config.toml
d_shared_expert = 64
init_std_up = 0.0329
warmup_steps = 298
Below are experts of layer 6 (counted from 0) of a mixture-of-experts language model. Rows are named router (the router's row for the expert), gate (a neuron's input weights, with its number), up (a neuron's input weights, with its number) and show model dimensions 0-159. Each number is 500 + 25 x the weight over its row's rms, rounded and kept within 0 to 999. Numbers have three digits each.
Before each expert's rows: a language model's description of what the expert responds to; "comes after" lists some tokens at least twice as common just before its tokens as in all text. This comes from a sample of Wikipedia text that the model never trained on. Tokens count by the router's weight.

# expert 32
It responds to: Mostly of after nouns (age of, Gulf of, one of), plus over, about, around, than, following before quantities, and line breaks in tables.
comes after: "==", "of ", "|", "for ", "===", "one "
router:479496490518487488450494469522527509492524546535521519500460523471471530519530475485503507474481484503473520466473469501458518479482527475488518452497501520523570490455516491485490494483479534529479523489534497514474500468509466501505486515490463511525510521484473463538542492480543548508499499533520515519478499418522479519529501557519489472486497491500544480528475521499508513479484488513525451512443505522472516532458510506494477497491457495516527532487501497487503500471462502
gate0:572499474511537477493523480477552500472507497525493536473483507488511504466493498477474555457469518520498523505481497516502499488516502497491541459482484501517500514483532510490529507504492514524514452486496525540485503486530464499481532473486455493536529494493517519541528494468479483542497500454524510499468507481506507531496503477513489477478501436481517510514523468522492506495473469464489508510485470494495486527445544550530573475520520530484473530502485447527472523480486467
up0:436506458497462480447497476511491512526458505491487455527526500449504485517491500511526502515476515497533499472529515501500468498485500497520451562493502516491511524516493520506460471461486503477479519493516443505562454493513516520527472501517536502479499495496518482465453479486509494479493468527479516537550499517468505458452526486510530503512520526529442483502511499498496519479522515541519528488515496521489536481511454491495482525501523470520511502518484497513496433465494544
gate1:480482467514501503490515517510492514481527539490510544474509496503442522530489476481491473508490496503508483517509462504481511536481513528493495481477486502514529515503491525547481504480499476530524547512516482511469492453497509464550508490504493515533490489472507525521557519465490497500500481540509527541400491497506490464483521533492489487488463502501536487500437434498497538499526466517497440505500531505501499517491566521533502480491532480467460489495490519529515481530469499
up1:503521539463527476510473503469483515551480474451472479512509467485516479532486541479538499453520546508548518483543527498479505444535471523484500530482474534473457457491488487480518538524507510453525486526450506511509536534492508522496486466519517492490506493484511495481452508496539488515509473480494498473537503508461516484519505469525507507538511536513458474487514494519480510491489509493528510460508447518512551474532504494493494522477490531525531444531538500494507503498509482
gate2:538512489500492499480470538489516480507498497514503480542509496434526522479518508513509506477470513492513469511473524534490500493478428432470473506499497521533511497458499472444496548515512522493491489525467514550513501494509484517544492464483481520513532476542481485501536503474517521515499515522469497478484499470542459517485496503493501501493525449540529476480467530513528509489444534469510510468501466519469463515479498532486521508498525442527446529503481523508518490486496480
up2:487520493507495492505541444483551495534486483494506492500497512455505517500541497539515493465496534511479518519518477534518495513500475479507539525520483510490495501514486526538502488493497473461534526467510533530546476490508530531501494484493523471531528504473498505444547483500555511530484462532510481493527477479446521522490495475531505487527547492518536503501516513524504483486507478499517480498516517544510453506519497552527480472495548447505500490510434515543562494476522502
gate3:479493496457486495442480500526538490487516501511519479478513488476493514531528502525515502461516499475489503504484544488538495467487513535514486479426430522529452537483489466501532510513512511480478492484463462530508478462480521481529480505508515482518508481480488519476464542486484524530489519519501484430531491504514521501483498525502469447494445518494501458512513505481493478483545495543515528541501533508482532497471509461493523486516485538480548495477545484484481525501485510
up3:490506510486511486480483511485529482504515502524487519499470463482499500506505485456471493438520540492448519506478506525481499503517489497521540477489472507520446515484489475511476478492522496504473523433496492523494507497458506470475466464517488484506537470484446502478481493465523517478466517523487482448476491504514519471541503541535458472507506510495512428490484523505497484505518471545499538533481499520493529527474516482510524489519479541529547520484589509471498526522516504
gate4:527499500534492510537470473536502527518525546493483542507471491479494458482483543497471535504503500520493496526517479512481504490506487467490497505483501500536535458468448485480533486526531525541512527479530519474488439497500498466528507452535503504507503488460481498529539501497515534508483545481500531493466476476494541500484534513504522482536497470510508507485453485494480575499520504497474466465489513487491464500485557518453468514529493482512501438500507527456509510501482469
up4:514490529471520504457526470500470485471490494502530493555506494539488521504522449508483529533463494483502491504479505449506515555484479479543518553490564483469468531539534515520503474485500487491467468457484523533532479488520510517451523498472518504443507535515505506458468509523473497510520478500531483492541559524489467449538508515480492537483499495521516524500500501495533492506479509476515518514502524543508453517504471505483490492494559502477519512524485499502516483510510530
gate5:472528517496481479444495510504502507515493511508552484529496534461478508537533514500498468491475515526479508488502494537577498494501505476502491492485486569500491512560491541509487486494455475470481544512509521518488477515484525498463476489564523534499520500513517514460499501436549519447510509535518483525510486493511513510545490505547492541542497509530520495494464489499498521487477509488507461462513457482503491505503479509490451522502514529498508462480506556529489522484515502
up5:540483542448536530513506517455502465509525501536515497553497476518494496506481479516508510507522508473521501515494481484539508504487496503480476500472479552485508485495515515485496462448476486504478523498473496466496500487501489535489500519503462523498452528507518515499510499455492500433485498546528528465525516483520515534547485516478528515492512492493496495504508530512475484515427518565485476494510515471506479536474518489496476501525524576535540497497472514493472521468460450

# expert 25
It responds to: Final word pieces such as er in diameter and ary in Elementary, plus by, According, At, and line breaks in tables.
comes after: "et", "e", "in", "te", "it", "i"
router:527477525478467497487488516520542533492519523519528511493472514497460520526519503453532537457519486521467544451518487522502542490523514494477536474468466482526532500484480495494492513469505523517492488524517506509476497470499435463478461474480524470473509494514485482512537505508500555517502556496535510497472499457519531528540499526494523475468514483466496490535489505491549515460525477491510485518455497464468493501456526501512501493501508438540512495520514527480503500497444484
gate0:494496467509516517506473516496507495529452491499479538475463504503490465496515475479500481523521515508536499522467534498519519510490510493478531485517504508473497512474505471463499492472504545502528520528502553446504504450478462503463503511541449442503479473503485460485491510513479521472502499455497548477520498476548512484508523513501474494459511492526497495545468510549533464492454552503535493493468520525505483526487478494470542498540520487535511516470481495481478554499489559
up0:505483500473452517509504496516536513486443512491471464487470486527471488551493484513542498540554460476517513499483515479516502529536493516526527491556531508470512484488497460499505532501545493513513546528458522487533482497427506493450505557507487493490454507497480459491477501525509517473441505492512531460556490473535532442521488487481478475500515505523506514517520505512511525491455498517532503501490505491510490531506500503476482502528498489494536501488486503449504504474481523
gate1:496466455475476501501511445532505512496523490525478522513477485518497538536508498502515518542534493520475527484524463471501517476533491523507496540451500507522529433464502494524522463471533501485507511493501492495506462481475483470521480527504543501522527485519498466498527482521502514477502483515503515521521486477510472513513581499490551515486508487501495492524495471516528448480477481494473495485477474498475476502505504522493466530494552458545551495566528476501562510523514493
up1:510465514492487506522528516451458482516510492489480555452494504488499526525501485455504554523556465492534485498482514452481526545500494510488525474537479471459554512489497502461501488487502492473516523542483502492509499460468513503513506510521581477478500513538463492519493500543493492495498544435518535511477492483546508468522524462494499495509535508457510512504509516512506486510529482482486468492503509491522484467557508491480470516500490487564512485507495516486485515517522472
gate2:475482536501477486527514538514487450484468502497523502497504505522521477516515506484528473497496490520473465489523494525472515547498479484504555484489523476539496506528532468543465479488468491522495504527513491508435452458510530531525528496513551463495542502494494493465519535497544513535530495486527540501498508501500515489499517455525501452476501484489485484526479475511539495443451492471482465509503513453485486503531470524532527519485512520519479460515492525507517453449478496
up2:524529489512472492497473526508546509456519505481523480500560524523543477503480507521500496534478496455491468490525484515560475483509518476469473474472514496534467490463468490496491471512532518511481475497550461509486500514490477510503516497497465541545532512513506510530460498466521531523536566485474514444489479535533520527506505520508491465481523468500518494505499499473468574485505519518493551470491491518491516479509502482482486507485535529472467501470510505498459457477511511
gate3:483519495509495496469503470476474472557499482497501540487507480482514546486512544490553529483467507506494499509485509525521483503503485491492502497510492533541523507486521535503474522484510521470491502492476509466481493501516450486484523521494468575564480520508547514502562538460507542512496490521523478531491551487499457486521527493559512527498484515518473437469508478506559509468541509485491482526496506453484484511487508476514467477501509529498493481524494516474542523485486477
up3:493494487501494526495489498496499499496481499494472538502503451466501515508504492505505521513523538508480518483505466495555507504540516469538515500525534503497515514498486533492464478498491504426486527538519520518503496516446520486505521507496555474495472478520541512502479530486508497485491520501547444448457522543501547446549473473498483487519508477515486508477512513442476510514441537429479458525491534475498450469520483512512472486518499490494507475479502517508532504509483494
gate4:487481510459465511521478523528555462536511504514482539521513521454532520523485512535528541517531502470474493495492490503479547490501503511463471446524512529515534516467489507496516525486515482489505568444491495520513496489488487510517501540469487512530467466459494499506502510536542524521498554498507459494516499484474513474479483533470503488504471468533517519483508482480460511481549473518522539504495489528483478526477502452505452493491486455456517504518489486476513531524498460
up4:502471507484462518512471551520497461501529512504512513474482526436559510482501496492490517486510525529490456492482476504527511481532530481479479472475456518509488469508472503524473482483503499449503541475490503507501500496462519481491525464513467508512512531554515503508505524447557509478516534495518474430514477499541487482512502494539501543489512471498547511510468524485449518503527512498504478527505485511498477473479533468504502516445491517465553468508527512510488540488472497
gate5:472502495478468506467500535505502482478520509499540501525489494470488503475510508513502505484502458518465518483508518492499515476505475460535519455473503505480508535511486514501524433474465532460514522493507471499532481476527504455462489474487509481420498466510482500483445492530464530459513477502553496535511505465521532532486537508512440487476496470499481511528545555494476495505477487468506457500505498513484521461504494546458492467507476483502464527488501499492513534497455496
up5:505502451535517490511496491470489487519475515491481525550545511544510515546510500496510482552500508479459505465574480522520481523498519527484471545531530500478488482494462502507483476515522493493480497480517523532499477476453530503502496528503500488528512514499521457504513486493508511524495531472472474441471490519509507454512468503474507562525489525544483508482443469493503474479488567494506526503493524478487450539512502491490484523524475492523533474525502487495540454517527491

# expert 1
It responds to: Commas, full stops, semicolons, colons and closing brackets or quotes ending a phrase in running prose, such as ", " "). " "; ".
comes after: "s", ".", "a", "es", "e", "ing"
router:511531506517490498477483508523533484484490542520523487504487526500471509514573444509553499461505480524488570478538468509459491501478503512465514441476476520513532483459494526465487495511505498527532512545505504492510513476512457502467451496450506513501511543457475488523511495466503559524518547520537505535492510494516497508521491505519495495496456493492521482517514474511519544468473493485514487528473481458448525495470525514476478474466480483495528503496506506491501481504467515
gate0:491497497528497488472512540463457525494507491498493502454460493478473520531507538538528498509509507521518506485464488498524489467517515516473493529522468573497490478521511452461428453482495473485505529508520494482467509509512476519476516534531504507498494462544525505518470468505514492466470465451502511564477541478505475514487519502497506474515486470537515485517477523495533500509533513481524484463487499524501449491543486474495468503507522481484489492450533535517470520500490456
up0:495574496494507511499516467502535477546503523514532480488528499550508503512512513459503495475493503457486482508510519479498542510517467513515501504466496440517484511503521528566524497499456528517495498499497488552513507500462527491556487480521489511487533554468521484533518527494492488500513509514475523461488479517471511513493496502488488572490527536484522503478507501515458486496470456533503533549506506499492528504500549511487535508480478518528536510548516513459521475503523554
gate1:470476502500557502524510489519497508516506545486454523535555511503506525498509493493460482486485482462484552498484508490497515486479503492448506486530527479500486534509492523540511504517523534500445505516499514518449493483455504476482505564508510493519524518468516498482490472471573479472512539457477541480483491495479493514534524480441487499482492502438477481530475481506534440506481532460513501498483515504495498508507494484482490467454479507507529494518471479495470482451516490
up1:507511466499491504503498522469487525497501488485521509475538533516518496500549516466462493524441528501477498505516493505512437509490536499495457440516489508501485505489500484497458526506513495527499525495511477519524508516472496530483523504527516496534479524542513488484506453496478471492514491493489448529490508509514544466517521451462522540543561517511527508521516495530457513499484520499500554494488510417477508437524524477490492458510495501510553511489511536515478490476532515
gate2:468483463471480496521513497501502474448516512508492489545457483482501525489513536451492438486518501490459484492517484538468524529514478485515492506508535491496458466529494481468499485490527510497521551480516487509504491521520523501486491455454515475505528486519502445457521519518489521482493533492483486504501481480405508455529503506442489512544524496532465500526506521531502464491495487502533488502493493520483519518495516526538467521512496524509501480496483479440441530493494479
up2:507517487508499512539534480523497470523485533493456511468485511526506481486498470522478487485487454494481437527509497485472489513499509458473534486512502447499509550481476483518483485474486493496494504478538500487434508511489496508504466471482493541501525492516533485480461466449468464468499539503481515498479541508514474501455500448449505529511501472473467504490514536457522524511503533519451497510508520512531492485531549495485537471497519463531500482507491432515502466472496491
gate3:511501540541492497506535534506497481509521496526510540495538486521501519513506556551545524500487524481517473500464494522527492470501501527521502512532521498516486504507504514486513514519466452485457528496501512485511496482504515501545480474474429500508477499474534467567479498446516469542493503498502464462484468499515480494490507473463494521441523463504507508476516521537515458490504514477531528558490530512502484476471484524504464462482471506465470490474507450528504517475511476
up3:519467507522493487501479541476497516449508483506477531452522515505476485501490527480519489497508504519481491479488477505495468496526510511524500499488523518490460533479516545465508502545499446471520507528475490451519497463478526555499536513479496502534481525479482516567518465476504464477524466495551529472534450531504495489523518504522486525480492504477509491483497458524522517509475470510494546524489521490518473527492501500502475479521512455488526515477501561554475559506548506
gate4:504537526554525491501490527472521498534523497513513546511547498516479483507501485539515500535458510515526540524496507524517494523490490497521494450483503525532555482496510510496482535524470488480510491522486496523557495444435530479531516504496495449477478494493491502479505552481522492494523565516531485463514469515502490482505538529516515500505514472495595480483511485495507505496489475499522529497496551483484514530468475550489490534510527493501476501487521491474482542498493509
up4:505522495533524496503497549441505524540489491498482537472553521520484488500499456474504467498482497526490474496497513511482464534512540514541521469504518515485499512530505530458494508493501489511554493484474466503497524472487529478499519536470496479511481513515499517491475538504498464424442516500493489484518487523482500463528516507553476534520524469508572499498475484523524520517485479534492527497495526464495531491502486529465506502479544501496542525467543513479479559486504518
gate5:469509514489487498521530502510511461485517483547546516503508501517501529457553526476512482489478519542433492568515457526530499467455487515417545517501477467491510527482507509523496496451513499484499509499503495469506506495516536483524521500466501522497546465512523481520488514518535540484471517487497472507485519455495493487512533480475484479501503517489520498534492496481533516486527535509501498556488504527507484518526485486515513511453536531491493483537474524523478473440483504
up5:499497502508535514476502461519524504474505506498503458474476496470463498464501472536547494485517522505541515493530496467494525513524517538550521470497513528504553504504495470495499507514527556517510499504500515511498486475534461459516489537500485488499464465498470506516498552453498514513500477494544448463492493499500512519521494540577519440498512557523498548504507526452491513501482493574474478537508489499487517508501475527511512504520479487491465515495530503488541505522478491